{
  "n_layer": 9,
  "d_model": 128,
  "n_experts": 80,
  "experts_per_token": 2,
  "d_expert": 64,
  "d_shared_expert": 64,
  "activation": "swiglu",
  "moe_layers": [1, 2, 3, 4, 5, 6, 7, 8],
  "router_score": "softmax",
  "normalize_top_k": true,
  "routed_scale": 1.41,
  "balance_loss": 0.00969,
  "balance_bias": false,
  "router_z_loss": 0.0001,
  "init_std_router": 0.00864,
  "lr_router": 0.00177,
  "n_head": 4,
  "n_kv_head": 1,
  "head_dim": 32,
  "vocab_size": 4096,
  "norm": "rmsnorm",
  "norm_place": "pre",
  "norm_eps": 1e-05,
  "positions": "rope",
  "rope_base": 100000.0,
  "rope_fraction": 1.0,
  "qk_norm": false,
  "attn_scale": 0.177,
  "tie_embeddings": false,
  "parallel_block": true,
  "init": "normal",
  "init_std_qkv": 0.07,
  "init_std_o": 0.0,
  "init_std_up": 0.07,
  "init_std_down": 0.0,
  "optimizer": "muon",
  "lr": 0.00733,
  "beta1": 0.93,
  "weight_decay": 0.021,
  "lr_head": 0.00775,
  "grad_clip": 1.0,
  "warmup_steps": 200,
  "schedule": "wsd",
  "decay_fraction": 0.423,
  "decay_shape": "linear",
  "final_lr_fraction": 0.05,
  "batch_tokens": 65536,
  "seq_len": 512,
  "doc_mask": true,
  "z_loss": 1e-05,
  "train_tokens": 423300000,
  "steps": 6460,
  "dataset": "wikipedia_en"
}
Below are experts of layer 5 (counted from 0) of a mixture-of-experts language model. Rows are named router (the router's row for the expert), down (a neuron's output weights, with its number) and show model dimensions 0-63. Each number is 128 + 24 x the weight over its row's rms, rounded and kept within 0 to 255. Numbers have three digits each.
After each expert's rows: a language model's description of what the expert responds to. This comes from a sample of Wikipedia text that the model never trained on.

# expert 46
router:160101084108111086125126130109163132122137153073105104151125093108119157113090140124105139129150138142092168117117152132121123139119143133107091113115147134130127109150127149147115131162129124
down0:137117129149127121106132152139140150107126151127158160130112131160076173142115119117154089132129102141147152118102126099145135166135126140082149131089128125123176146127107140141142126162141139
down1:135121130178138135097186105186125093123129077125091105140114113113112071133141113104096124163140125144124116169102134145129098137104104137126162138150120130176131163153120130150134136162141142
down2:118114127132092089130084093153120171103104074104156086124093175109099106124126124095160139118140086131112127163132145097156103161128119126168162125135128104159154119141160134167143130081139134
down3:099079124115120118167108137092184118146129099128149105129100125139088073145094086118114144144140149111114099114167078087121173170109162092122156153120130109098158136136126125133122155111100149
down4:132122150167112116097136155135142148129150148074105110155124149116117094112094119124122113158116124131118098160148094136096151121150061131118134120127127152112097104156139185149152113118094149
down5:103123148103145116137122122127091095083138117155139145118168068147113098100162127147171135132097103134082133165113108100116159109095132110122133104152127133167098124122176084155119156126146117
down6:099093150142134144124117124136119126159166159136109148090125154129138156118129138114104078095111105181120123164118122117109162144130098136111116067178124160153149166120142112114142139076124163
down7:122111149134105155123118134142058139164122120101144082126097104124093146083088120155120117123141130141127148149167175114149156132143143134111087122128131117192122170125106112169082134076120131
down8:120094108157181137099124120119161142138133117138086107123117108122149095130113162088181135090142128092131142101117116135148182134096111153110148094126132099121176099142132115138118148124087126
down9:151127147097132124113116150158152079113075129136122138115136122104166099103125144155143174140131119094100088167139101125160156167131126158137155162123146106142169097156128138142102100146143141
down10:154113149180141137122168159123108105116114120155132133152095137112076136112134165157070085135134099102083116120154118111114134142152108166120098111141118157178162153134140157074134110186105109
down11:124141118144105140124150154161160122125106162146148056141138145113137119149127147122133138106131090151089152148126105103153084096149124078153145137138127146091107130180139150151143125086141092
down12:141111172142052123169115122180135138148119132144124116116086149147101147132120127090103140110123164152152117179087149130140120100138139130102145150143114138090126141111112119171120143157107099
down13:117166156170142141079129168155158155122157097138171140137133149094110119119185152157132128120158132152125137149161113095118106070148132080157135102118123134124115163103171140113103125138109163
down14:151143150122149104115123114158148140119144167138148110120122141157106105121121131152093158131136171193119131131176107107154109137122131150116126154110115121146113105160087078111129111119151133
down15:107120153150130148134074102169069143078105127147105140130124165152107151133131103083126141096151165147127131107140121115108114115114128118146139142100130120148134113104123149158115109125090145
down16:116105117117125150124156117110185074120157137146114097129123117117082098147167139130125067147108068143155159098143127151136134164120135128160124143141139102132117121166122134129104131131141145
down17:123135150168100143163080155139158116141113152114157077110144178146106104091116155129124100109141120109128159081121132116145111135124129136154148166104155093123142114119119123088126160126137090
down18:117141113153143116118146162092101162125171128112122108167104082079135107112119115161078126098114113097116122166141111121155144131140146145091154124165127191136130095141144144125120124135142132
down19:109160130107129185136130121097107140109149123139152121092102138154083078135138135104163153126103111106152157097139127125171127143145151152175101146045139111105144162115106102115140187126132125
down20:172144138156133086087098106128135152160122103144105141166139182129064105108122136108087146117102174148112109109102116081150130152173144127092119100127117107143110119157147128138112105144150091
down21:145131136125145149142091143123142128129129094165132104111072108186152156120109128132103134153126110186102142143134129109133165117173127135119128169102072132124150114109116115112139103132094124
down22:116131143168118125117170133091129139134153182135142118135132101172152083129123129162142158148125151123106114070170122130145162154119149074118110148155131179151126119123126145092061143124129147
What it handles: ig/all word pieces. Middle pieces of words and names, chiefly ig, all, og, ug, ern, vis, as in Ludv|ig|sen, ind|ig|enous, N|ig|er, divis|ion, relig|ion.

# expert 27
router:147109134084118113121129131097125141125182141098131067129122092120127166154111143134098100125126122076138141148113148103103144117158155172145130130116153116136110164120115137099124126149128122
down0:087087154120097139173135154097148146154095174112165134123109145114101127089097100123201145156121133105105136130148187161125110149159124109123115137100137122087137080163136078126128156104158129
down1:136157095146077107134120103130120129128120093086113125107123131140146097125138127130125143098151134159112146110151124089126090117121112110124153144136153119121177162121159088180119121113152108
down2:066130139092108113118097114138126117098118156115097108062157153141100119116131149142078139144146128095107136134137142106137077103113084128121117120141150143151130144128092119140128178172144124
down3:156097140163115125116172149089138110137140091146143137101115116127120149141120149159176120106127145137107098125093108093125120181175126103119127131160125139106123117139126146110083138131118079
down4:149110149121124127126126182072103137127126123133150146150110178126117170095145142100163138101138137098155122172117165135181129153110134113160146112118174125155103135148135127101144117123138119
down5:126170088095109129069154105104086127142123148134121110100130155165098145131128132143070162140124117120141129050085136137114099139179119120133169121148103094151107114166113151122115108152116109
down6:094126116117090142098122129142145111119133125126099151126124168129129114158144152078086075112116143108159136125122149111103085088083131114127167125115174166123121145130149113178105154088121140
down7:146113158149071148142173107141112138144099127106135124157080118105181159095163118181108123135122139130158130095149134155123121111159118120105162077144136123084126136165078140143152176168106156
down8:146170124082139125168117116145141135110113130192129083164133134141129118094073108121148143114160114104158087108093138115131149115120125138112141135140145110140130185111099136140074123118144110
down9:110096104117106154130187164131137137125137105119098093124112105159125123092121134096114107089102109152142083129123164092116107139133092151108107114099149117116089175138135129166120136139126085
down10:143187113108110160110134149130121124154117075116115134091113130097097120130104098134120123170129146111118131107113145098139125134148116141099116120110155103149127096104135136123102131078124183
down11:175129159160142159130093082095154111132174148149106125073093142117165093114110148163106102132095103137137105097119117116112087126151116153141110154154135178108135141105119119091072150126130145
down12:123128119151100108172131156117149160122146131107135129097106127116166086123155123150142152154166129107140136165091035120126122152108130103113141122148096131118144113123126138128164149127075113
down13:121134128118150147126140158137186129092117121130137126095137135115174130109118104101163157092089105168105110104107139172096120096145122136141093168156107141118153077109094095122132086141136138
down14:132159079119122077126120125159147091175118124124132097088123097135133115139114145103134125124160139093119120099135118133132145153139114107132118119168116121127135135122130152151134112143116160
down15:151117103109148154113137129132130128143131081109140124156127124137175119106125126130124111143119054141074126133147129177126142125118150120165136155130105172138125172104120152114139107145135104
down16:157104140156077141137134141142122170092162098145122148132139126119122176112130128098124130127105101132148171112119112152147153135114091171131109152139123118109102120146112150128115105133128083
down17:124139143166116110120121130182216133061122142141148110126164139129114124102125127089144129150139151110117148078158102129117083146112109114134162154097137133125198156126113120124131092125106153
down18:158149131139112126090074137139110133103141109115139189111111112101121128087162138166148144122125170148146158133136123098117132179128111160106139148093133145161142130120157104113181104117145162
down19:106106182115124107133126109133176122153139097134119079187102133131088129125144116120141154124099139128152137119105127131145118125090112106128096136089098171116135157076140136105166129162135117
down20:141149116142175104134092134104158093131138151074127140142137107147229118141113145149184138165096092139127128095106123163127184115131129119138135162113125139128124151133178142116114119141091132
down21:137138140151151146145126097087168087098109139154117155094132081162157097167099112146165102136117118117113145102164112132138145113149154117114142137058150144134135113114142124170089141129106066
down22:147147139139096161129149112092067144128097135102126140104143158073125140120166112101139120117141159138111135110106129101167136121139127173101131150108135114131104130143126151093135179142129123
What it handles: Clause commas. Commas after nouns or clauses, also semicolons, closing-parenthesis commas and dashes, as in Albuquerque, New Mexico or results, Merhige.

# expert 55
router:165134118098105133101110116117165147102155163110123091104108092150110166132098164110093094156149143107129132111124172107098130148129143170157120147110158111127110168106148149142152108162125135
down0:153163055112153155114114166119109141098158139138128146139119132146132150100140110107097104142098113132115137142122155130078138131101159135130139074117090086153134131133169132148173150131164097
down1:117113102152133123141108141159099167134110143119101126135140135143133100147154174088103128143178131164144090143109186100139091076093124146071142128159142110082113111099122191148169074100129161
down2:133116143163134124129161129125116104095123142118128128189103113157107184116111127090158084140161136141132143129128148130111125124134134165112120106126081149119149114142128099125127085130103103
down3:115097103131105122108116145136158103109146109168128149139090120136123072114136149152157130111075151096129091162125121152137141140111099169140155125132123098105094155110123110103083142117091173
down4:151121166126121143103137100121105165132151158138152111145102123055104190111116124118125150158155133119122114091130097121153148151134137106136172157124121181177123117114130135160135179158143117
down5:117091120151159124146190130169160142078123116105115152165124158114159138128137138106104136102110104142145088147156107156105115144106151154166096117145144114115106082157121127109141169129135141
down6:143143159148140118063153130149144133122135125132115094103130124136127135114137130137117129102136136109131150147107123120103148146145144155101120140074139136122141129096150134177123114105148110
down7:154146147141142143129134192123123095124126138133109125153120134141140126080155145134105111113120120131111160111151126135109079138123121122165059114127118121105135171112074090118137133154111105
down8:177144097113125094141137123166106126139112171106107122159107125155130141133083106079132144100094121088114155096137165117130160103128142133149152182140137146138145100089118103122142156135118167
down9:145163160118114084165142137145150158103121124148137158160089132145167123130131147113134109102092119089160152130126128114109137085129135076117148144136149123110123086170117135117121084122115077
down10:137100143138114130138142124141135172106158087148128134155110107102129118121164139139134140124113134160091099092103149080148127161118097106167156126136088141101129138182138108161110124127130160
down11:119125112133112153120113111162128103126154150096102167125122126100122166156132118136163120126165159136148156099120155067170120140125162168100101136099137068101126112181127102120146097105140141
down12:115124094115097168152104135170184109180150116173118156108117155147097123091182166116112089154111133134156130130123117120167161140101146095121131112124133112115184133077166145140117153118120111
down13:146119131103180104161126085178094079117107122131098123150146124126146089127122149118133117094113105117112112102107099115137115093162167099152128148145105120154179117116120073159154145113122113
down14:122110135150124082114121130127134141105104129130113120138109175102109141099120136122129139149127181075073118093122125128154127106123138086148159123122106109146128158152155156126126167143142107
down15:132168103141127190139137125155131102147156121160164107109101110104151108130117168119137144130157131150185111131137123131129115153153097106162119104131157143095068104116131136142133129116099124
down16:153116097149141135183090102162103125126128128132163148158077128114146106138146113129156100178099112121175097127130105131127134113134114149091119099158168118123119114134123108129104161138121148
down17:162148092077125149152147102179113132090119151137112106115118149124123114152086155092154142142119169152148141096140142081118120151105164093122123148172107125169080138093140138129167130129099142
down18:121093121135144110147131145084113104114135080156101196139168136136150124146118125112121120131100179180120112109131144134132159105124111170150121134155080123128128155132077174071120092144097154
down19:049161150116134155164145159152134124129158116115151156182126150149100144120142121157165138156137154117134105128103126142147107111121132152125113108111148113152151113149091135097155127111109135
down20:113136107132108167128154149132125137145095120154128153120136149119136142111115099140102143132099166159125124140155144134109112096091106090110103175108121145088164147114140110087127103087095144
down21:115143105148094117123107120086120183111161145118126084125082148108135123140124148130098126087134092133111123119113116147131168122151128154147122133140156182139106118153145093173111148126145134
down22:094114157128078106120163120104174114180139129100151118141132092174134151091157130120109140124126099124104174138134107114127140121151176138092124120158092147059115094143115138133111145131136157
What it handles: Last digit of years. Final digit of a year after 199/200/202 inside parentheses or dates, e.g. (1999), (2025), 1966; also some word-final verbs like used, ported.

# expert 40
router:137115135102141119128123110139172117066173174117100084137135121118120140136116168099104129148129109134127150135110172115115101162134154141141124125115144132105116138136154130091101127181136111
down0:150083134151128172093178108111137114142190119121082079186121097127118123088144140133139159106139149135126096154128140115166107120154123139138170125086140119118130142109152128142131148116111088
down1:079161182170143131117138148112122123101124138118089140132148136107109172118142163107154154095176121127099140118151080125149098097118115166139106147093145110114102117117154144115145158127179108
down2:134131129143131135136087155163147090153143084145173115130149133145120128148170123104144130173127141118105138157161176150095171102183152157116132132134105066104127156114129133119091142119166095
down3:120120151126189103143106140134107125117105136129131130075109075123129117126107130135116130143117119111108109107186126164142135144101106147116143155125082153110114101114135108142132110129109092
down4:145158169149140113145115128124165134100105126145150130158155131139137154149138135120106115133135119094173149108120140125130114146182129154132098136128157151100123124165122130185157154122127158
down5:111120154180128132102112117147153124083120131120077136153170118176120125128152176152149123152112104119131102126134125152152091120124140122137132104135177147169123074135111105097084073158128124
down6:131115146090129152098174150154137121154128121093104122105122142139151135112113170114140127134159136153096117115094193145095124098153134120129117105135096116114086122141132175126165135108150124
down7:147152140141133125119133082113156148108158166133135138124147123111128119135132141121159186131126108101154081133114161171097139129092132178102109116121120155086154101147121110108156164107128166
down8:125126105146157142135128062139140141146159108117128063100134141129123155123144125143093107078112109119196120136169124104114137128141134121121116113155111096139116118088088117100132095105104102
down9:140139112144133174108110150113126087144143147123181098109118175147111116124158176121135138161106121143153156157095150162099118159115156153154185113119164103140085138167128103117125124130127146
down10:130127156128101165149071123146170158134120114147109145092147146116076137109122128118120120112139105112131150127098055167116117126130164111067085158091158149127110135127149133125125152121179086
down11:150104137117152136138100117139128135136123112147114146129129174121108126125137116125124174129108125158148133134124187148115117150104125164159148069160097142136131166138125124141107140128103090
down12:142169144145150116112139108154135159139098133147147124108081090139146118123149131135089120141196113112120111130108205115115157143157095185109109175155130126132163136131130125157145107080122132
down13:095143131125154136134090139120131122152132153118113151098155169137139152090144120120145144145161100074123163141155119134119120117145127058138140103102112173151104090080157115103099130150113099
down14:140102133133100128112141105149115139110159097115074071096101115120119151098170112129121134185090109104159147149159161143118119094143143117102148104111101095145088157079115163174145157130103168
down15:161104156165146127105167150163131128076147121139128127112119170107174095114152123120112166147130115121134135136124126139120091121157123109128108098142158100140172093123151073114128179131099138
down16:103156153114134163101060115150105131079117139117085186097151159113172129155161075159132136139122119146116133146128117142166122110145113110125135108147151104156123135136111107160117116101159121
down17:110136140128164098118118101146141126086132141146128127100134180103119171151107116089112104147201153122117143134164157121139145137086101116140087130119142127122145121134123118109112107155167093
down18:122103102145132113125124098122096157160096103157124158151088146141156159134135127126100116132124149120080113144130122081111173154195110139109064142140123152128124126115119175145116121110205123
down19:127148148181126081126120123089104131095169125119158095123130126153182160116141090108154119142099139117090168117109104149130168171110138140173135155134113128114151104165129124125156160145109130
down20:142131092104137176111101128124147145140133143164120129152142127074129130136118174129143111110172176151097143130118146132130133152124132122133112100134135109083127095128085125146143134119132107
down21:119156098118126101106153107109148127117114121133093126140139159116119091167161131151130100115123159092122105081112115110116132159161171115113145136124139122157125089170124145085116151157121125
down22:159103130090120136097139124130130140165166133134132144121123119112132118168105123098143172152159131140134152125146150083139157165176114150113112127112130129092104123116144133102105143114124102
What it handles: Punctuation after digits. Punctuation marks, mostly decimal points and hyphens after digits in tables and times, as in 12.78, 59.08, plus sentence-final periods, colons, dashes.

# expert 36
router:142166112104142147112134095120144154107149159154132097119135105129128152146117150126123119181148163098127151106104182120100116108126138190101109126103120138107088154137100132118131116148126151
down0:100116128133135147131169115093151143133157107097148124157130080103110132143153108093120125114115121106091130128138088113100166141141111147094117169133156176094108101111128136126118140096124111
down1:128140074109113127120121086134175159144144169088137143128138125102117118068159120134137118122086156103160092131151087122172130097151147127125106129105140164121141108168099132084151081136146159
down2:074092149083101115118154107110095110089088102146131112161145135162103113140138098100169120127116100189142096134106120137160120139146125097137137081175133125117130140151120114129109139112138133
down3:114125156136100182099121168128182113112146090133139112093120152109163117097133154081106138151144144133115074114159158118133074104117159089073145153142067120151111101133154133162150136098132134
down4:143108105091113110121132159157115082127102135146119101107155110110179151084127119139150169083135109068105146121117162117156123124158130092151096125116156109101122154151115141128154149101141113
down5:144126117120149114112118141111098096074130117109138141166158099141134170128092131144140156163190165118098141128103118161132100134146164138165158095133146098118130176116140116116119117086133139
down6:106093172099128123123130122108131127121117176143157151179098110142112123129135134140097103139154064084162148140129143142141131161096119153135133129107124132126171138089144143110109115072133147
down7:161146128171134145160119114118104114170139134122155135148107129111102113141128113151128140131103140130070101098135118085096104169145164142111111062095080123130132142144079126112126095106125115
down8:138146128116099133141142166095145126159127088125175117171111135122118133112125101107113125164087101119139161159115121153146117101115084087100104132095147136149121130159140103163143080122120077
down9:076107154136116103127166132167123158143127158139112152142110061173124121165180109097145093159106125147144134137146146107103163098077123125149109125140117153195134174090124104125152099096150109
down10:122099138155107164130098147139105121106113116132132130122098162161146154114129151158073097133158145137074072072127143108161164152135125124107160097154173129115096113104130112143136094103098129
down11:102152136119126119163074144137138123104107141136117175160085131128123132162142143113131126170140158061096150141136131102166142117150145076121161109073109152141139102132080091095093153169109152
down12:126114146120116125134132156105103163093129129150159161148114152155093132169132117064141130136074129113121116160161090095105128098141153123104130155101157140095130091110143151129140133154177131
down13:149148117102105088122121118134129083120131136153108143129056104124131087167080129137146118140084129150134197110117138122109119115145171103141172134114097122109112098146104085119108112104125077
down14:154130126082139097147143094131082113138127123154107137131127141149127129144091175105161112146137119095112146170093158149160136115127149122141105101174140117110127111112120107135080102107113139
down15:093134131144167088148147098137134127109134150154104125161147143148140131149122114132127122140136120141128110140150102175116135161125192126105095092112132127156144055126132151108059110131111156
down16:160106129089108120137131093130116135150137120100135060149097144125096156132110164148110172123092121156094142142118138103118106178129065115119114117123080115116156138100152123137146118151116159
down17:131127112091123111146111089138113158130125113168155135166145146146123098123103176106101118157152126143135166126139134096129143141113122100085164117125094135113097132136178152151127150093137136
down18:138094124158133109122089124104137137107174114115172108093110161130163101127122107107141101134125130122140081076123156149119181120127160106165098104102151099132091081147059135112084090110133138
down19:163165133163156123134121118165165130109125131137157188091114117113156104149147112126168131107135111120131107087127137157086110134170094148139166109116131134142142104121101100128172138150170102
down20:093140081160122116113138158120119105110174132073156130183137128133151101107108087113140099108110111148135121126159136127124104140141138120128143118117130123166127122142177153079137129097127147
down21:145116117127112111117127137098135120110148129111144118100119149090186111095145143140130112139142139163147104105077112129146147133176149077117143192156116142159155145105164159116110136078135113
down22:135137139126080149169128129145125091091097115115094109075147143094146089127068119091158149094101135133124132163097171134116106115158097143132102103136112116133140150150084170174115116110111153
What it handles: Connectors and symbols. Slashes, ampersands, and, dashes, and math markup like ^{, ·, _, joining paired terms, e.g. trackpad/mouse, Jay Z & 112.

# expert 54
router:131149104131076140099100161128116125123161185090139079131134141143147144147118176107119097173148093110138144117103141094133129142133158184155126144152148125151093194123126137132125097123148124
down0:103141128159137133140121160140086088129141101110127104185139114129158134097125145135105089110093114138148167157139142127104114156151109122161173117147072160143168128159168125153122135143129115
down1:144104128148070144132181135125136064125137102119155148114140100152130180100145162153112093124121105118122102097119116177136156130109115107159168141147080160176098129127100156130123154097149113
down2:159155092137142116087131125121118130103117132167099131128114122135118091114142094130120144172099119106146137104151141138098104140126123112129149128143155124141145121059127111160102153120110151
down3:125088120143146111109103133170117101131149127133095152109108124131132115139161145141109122187110112151160127119105080139159071108156143169140118089153115138118146129121155163126146141076171134
down4:137171069121125133118129142113112118116133104105130128155101177148126073120141179164103104132109153148151152153108152137117080130132139111140178155121131119146143143114145144128112167090178109
down5:123165134177094144176116134171141120106095138102129123083157102125133113135162138148086145137075110129134106148112097114119108151133142140098139106141160166139107154097159091204124109140119153
down6:125174097136121109087123108104163108122115171102116141100142121134099104145125186184081126107103200138113094100089154132107138137118140106103135095161153100132132123129156114083141138133120089
down7:139172137151128128132121148080156131147136134143148115123116118129117107103143073099127104112125143073106105109152100130121127127088052124126113131081151120167110108133140150113140116155088142
down8:097127154138148125142114149153117139147190148110130093132142092108106156123101120112126114080117108114174110147125160154143136096125112137109097144075150136139111125092101123115152133133161122
down9:095149151141151054157139172127038119114148135096142105138115146140145140104132147145169102138121109122141096112131148127149105113100164131142154151138115192156115128157124115122099142110130109
down10:154094111089103124105190128122135082117135160107134096141162109153108159106144122158121158134094140072110111134134112140107115097126126149081118130163180094134102121111167175132134113141147139
down11:120156137108119159147122144140124105111171144108111129132122162137072083123134166131146145088130086098154135121114136153119124093146138097091118132108139159134142168168111130163120138146140135
down12:122131081093151088099151117109134150129102112130122135127132145125114176147101125111151127088171163146100130117136169137154141142132107144138137129151167092142131118145104141128158186179118118
down13:125123127112138164131149118129156045134126172091098134141121171116127142102145121117104134109116145138163135100120118091138134133121147137102102089117162136177114127140091158130118146143156148
down14:137121126105163132159166079105124146141108095143089120147174070105171120145125111133160128157086091108130138141117113146118154114163083120142123135126125163128111117119083127115081125129062109
down15:163108150157158152145129119124156121142146131118162150165161139119139141117135145083093117138135134112135122139153130145153125169157092098110142166090148143146129137141104112126139138143159149
down16:111106087136163093144112093127138127122068138100140153149127135102167158143140152102085151107100127116145200141159130118162102117173102133106148144123139089108133103148125129115125094155138145
down17:126165119168155145135172102131095168105111142114163130156074116107155121129108099126154180131127138155147101112154152117141114224134111120145122114126162090156119143100157137120146162169168117
down18:123123130140153087155108126100131188148122136152111080082117123077125120128134141115126126139137134090096148130100164118126118166136100147114122162102116103128090101141122120093111131142114198
down19:122157119126152106161143129108151189132105107122135098128141152118101134123144115116124132097126151100138175109116124125170111160156150114113114128081149152144097128119156144157135157139085178
down20:143153117143162146101151133126153109136091166132150115119079120197117092151148129141095120134167161105082164174136163124133127121134141156120120085137150119149138132127160139149122105147121129
down21:114111133093111120114119114150121164101126163109109114209073121132165150122137123156149164141132125146134066146094145149131134156110155139130175155147103157142117117121092103110158094146132144
down22:182116134151136125132129094120137170117130129117120153071163162115113134140148135115156147124131129120135171153102118084112114083095119105118129101137132173139092145148129130102093170124186149
What it handles: Month names and dates. Month names after on or in or before a day or year, e.g. November 2024, June 3, plus born and commas in dates.

# expert 49
router:159151171100119148136113093147150132121126132122139098133064106123120137123084140101074116176156158136146100120140157117112123123173163155159137106127123141133109164103134134117128102167107128
down0:121139128104166092132144154139099137095133133125152154141144155096127134127134140115112112145103156194122106117156118184121111144133157141118126134155130141119120119114139144123114156098130110
down1:126139144090116117160157122118107139199130119150108129064165151139122154141149147113139124129115127127085102111133162139131132099115112149121161124124112141140138097119156160137097123123099164
down2:119121100136119182139171078120122126122167148176135167149153137111183135122142113083141105140095127175146131171111052163112142179132093110165136138145126121108144150145124089135126109115145119
down3:091168135115130150124168146114119170120124156123097158133101126102151097164126107191160088133117117129134106101127119133120120097137135089107124155077166117122087123099121132095135130115116106
down4:147135103133180123109128108143158147141119108126086119085067142128097059092114135134158097155139148155140125141137132115133153116155096127106083128124102127113113086118185134140116146112143114
down5:095115128153099121129148140123176118148135133155139109102122139129090161149107094147075137140084133113148113126101143116169128132130150135146083152135147139144087105134108103118115115111136119
down6:111115100121124135118158143122144140139128147120127143176122112104132120165147156138137148110117127062101117136122099116117100143152131137113102161074125151109082107124184123132111094155137120
down7:139163133158121141134138094115110093136168111108144166107169097092126151119112131143168113122126088126133103137109078136135096124141123115134150104136123147151142122070127088150109176142140153
down8:125144125115190119155066158169107133123102195138132115095160144154128082109132123150153129137116126093135140137125094182098083179095127117139147133145120160100145134149103141157132126114167122
down9:096155148101104107124098167169125072100121131142161083078102118139136132080083137169120165125135140110147134140118140131107085093121121120123154147135101124181109081106097118127126153134122127
down10:140130087112121154116108105148101121115156126090091132156158137167145164157112170157163127130129125137156157122162148104169165126135093130136168129119123122118180130152132095094132150141175124
down11:105154139148131146125114140162127141166146089113149127139090110111136169167119109141119133109121128132123162148137122130144138101135116118126102081147152117158133153130138101141145117175141136
down12:161104091097092155141119133142093096067087115134106124128130073098152115125109153103149097118129124138095145154113114120107118134109153169104120126131107143131101133088128109106118150140114117
down13:133162144131150121138126121141164140078111140106109110102136147099174136099129106134141127125148133127170128125149104138142156135153149139121124125132123118147139139143190121114118117074181125
down14:130108140130125104130097114139162201141131126065123135171141134130125135067142164168098127168141151124138155115114149096116157075131121132133127090155130123163099095129163125140115115148126140
down15:146144131136126106162066138162076158125118109127137118143132130158165102070134136130120120137126164112085128143122107136143117156119129131124107102130086121143159129110099102169122155117150144
down16:148130121108136152162140107098137173154173097143106127168116166116110140127162161117119147134118173090155115140100138148082118154111109135147161119123148110102157127129148137116127162115105086
down17:111167141144118107113118113140122134138134111162124127147104142101105128137118120131113174122147180116166086110091142139105106157164140107153139117111152141120183138111117174127148176107120132
down18:145149152086109160117100136132094168154151127156148128148098134140148134090089082131159169126147175126119152184128089101140161138117082108142120099103139097129129110094123110147113125076111136
down19:132122200176158120124128128117133114099147108102128127103112102103124129138131107124110146140090168160121173162114150151129149108152118148123107141111124141153172080148177119124134135154140100
down20:186154134132096159133181113162125143120112113131173121196122137139133122138140143144127133144168135099146138171142090103102106117124129102144115147148125159123106092138112122108087130135127128
down21:141131216153198069193128139143115141143101101083122145131140144131168151130139111142124139138114128128120117137081165155120130129102122134142115169151141120107140136162131155126149128084119121
down22:097131144096157085159110117108117120107130123142125085109145120132143137103084095093159147084121124130109173132100114115155146148095135112116112137159126121091180145162107106177144142175147131
What it handles: Word-final -er/-th pieces. Final word pieces like er, ter, ber, th, often ending nouns before punctuation, e.g. defender, starfighter, singer, Aberdeenshire, funeral.

# expert 6
router:179113126136109146115115114156113163091142160139111118131139109136127156161095182119114110150148126101140186102119153110118149164163154142110110122148155129108113157115150141107104091127135146
down0:117169121108092124093143124119131109155124136178149142143125103147112196142150089107114093143116124159098119139135183131121094121102119124148160173133129074175152154141124102110094135121134115
down1:143127079152139107044081139110131135156170162127134147146086123139154140136100104125139145165133104122096133116144116164143155123112169122098140107128126120122129127136117152143146158119123153
down2:158097119132097137101143130140113137165117150144136127164136204162136108184136113170104123110166100162129131084143113118100131132191114120130115120124155136093128134140140118155151125134103123
down3:182124093159164153136157131173130120107112133155123144132119131107148138104140127094148125111135132113100155136120102112137129110129109118164124167120087063122188107146136118145150131127086154
down4:122091141098156160153075090110124165140122133140111119125089137151156163124130146162156142122124098125132118130111136124150154175196111132128106091132127139119181089111105181138136104133128132
down5:161099142149187151078156111106091100155116106102135107153128157108079158140124118107114131099072162124098130109113114140152151157158119119116157125133117126114088161144136129174083142091097141
down6:147158083134146119127116082123137099132142160100104105104115148093165105126110142157135085129074111101140071153100126170134099156131132117156148166155104146142111126100115151133127117170084154
down7:117130174143092101128100141123168162106113169163120138098096121123085113155151121117094155096111124123101107114109153089090122126103120139118110136107119165154151095145157131101153151144120134
down8:151175100137169103068113144111130085125172142097128097115147106116177122114119125121115142078110091160113103155113149134100141135148133129131152144120081113157118131125163125167132137152054148
down9:121105066135120162135156091128128112143151094133118110140134134135106152118136099124137109151123147153135113152068130073111163119158138093180121097164106129115093149149116171128134152150174118
down10:128134120120134115123098113148123129143141108107160150085152151162118141117111117150141112139118155142127142122103118123142139082128131097091132118166101080152096126117110151170132138127153072
down11:149140120098120115152147148124146124146122138143115105109147110131169093158111120112123159112128090154098140115141127159118108117122145126063083123137166115152104145134136157136124097080120123
down12:116141065122108108096163132119121133121163142099128126075128100103115118115139128162086121110139126121089127159126107129139141091167122153134135102121120082092128106084108120111116104135166108
down13:151104129114127138088121079167166094151132107161141154164107171124157109085099113065119106104095117141105160141133144099158120142127084088150161118146094127093137125131114087099121145107063104
down14:152163118133124117127114105112133112140153120129169126152121117131103194113136130168136137123140111091124126107110117140112126130139096128106124108140112118138150098139100165132157092143113082
down15:132155125133122141124164201134119100121129158160134161132142110132133137144099085113121163159121157112094158134151089135118071103159132084110127152069093094150137128116153130158125156140136108
down16:148161124154140117114130170122120118156090115161128178172140116141109178101122166150113105147114138140091114141114145139152140150126135111195106096125072114165114138133113144083126126110147130
down17:104148133114119147145063119079154142125120137129176149090167156108093117103093137130121056109137134120105141137119139125119194190128125150125112107102143142121115127120137152165154168102153145
down18:102131100143079159149150095138124169137113105128121177134132163135113141168113123127124095115128135101149151141116141146138123095119154123109119138095162110114135100141116115156136142115161125
down19:155119080149132124090135110113153110135094161085119097147132143123095110145122117172178136120117124118164082135146091085110108119161142132138129095148135176131162125145109192153109125120173128
down20:128141182160140108101106145130155157149122160132129125118161126151067142114107113116099126112153126079118105117083145143158077111130105136120095098149149116107112113130170093126138118137121168
down21:148147104160144073106156137133104096107138100111125123141133090081135111124120133145141145133153108115152170175104108091115093093159114114146105144116113147161102113125110126125127132169116177
down22:103149095114161115104100087128166149133126166145119131097127172145169154095152151147161144174107151135087122152163155137152123119075108168131165128092130157141141123133148127139118091136157189
What it handles: Numbers as counts. Standalone numbers and number words before a space, in tables, stats and counts, e.g. 166 pitches, two, nine crew, 26 games.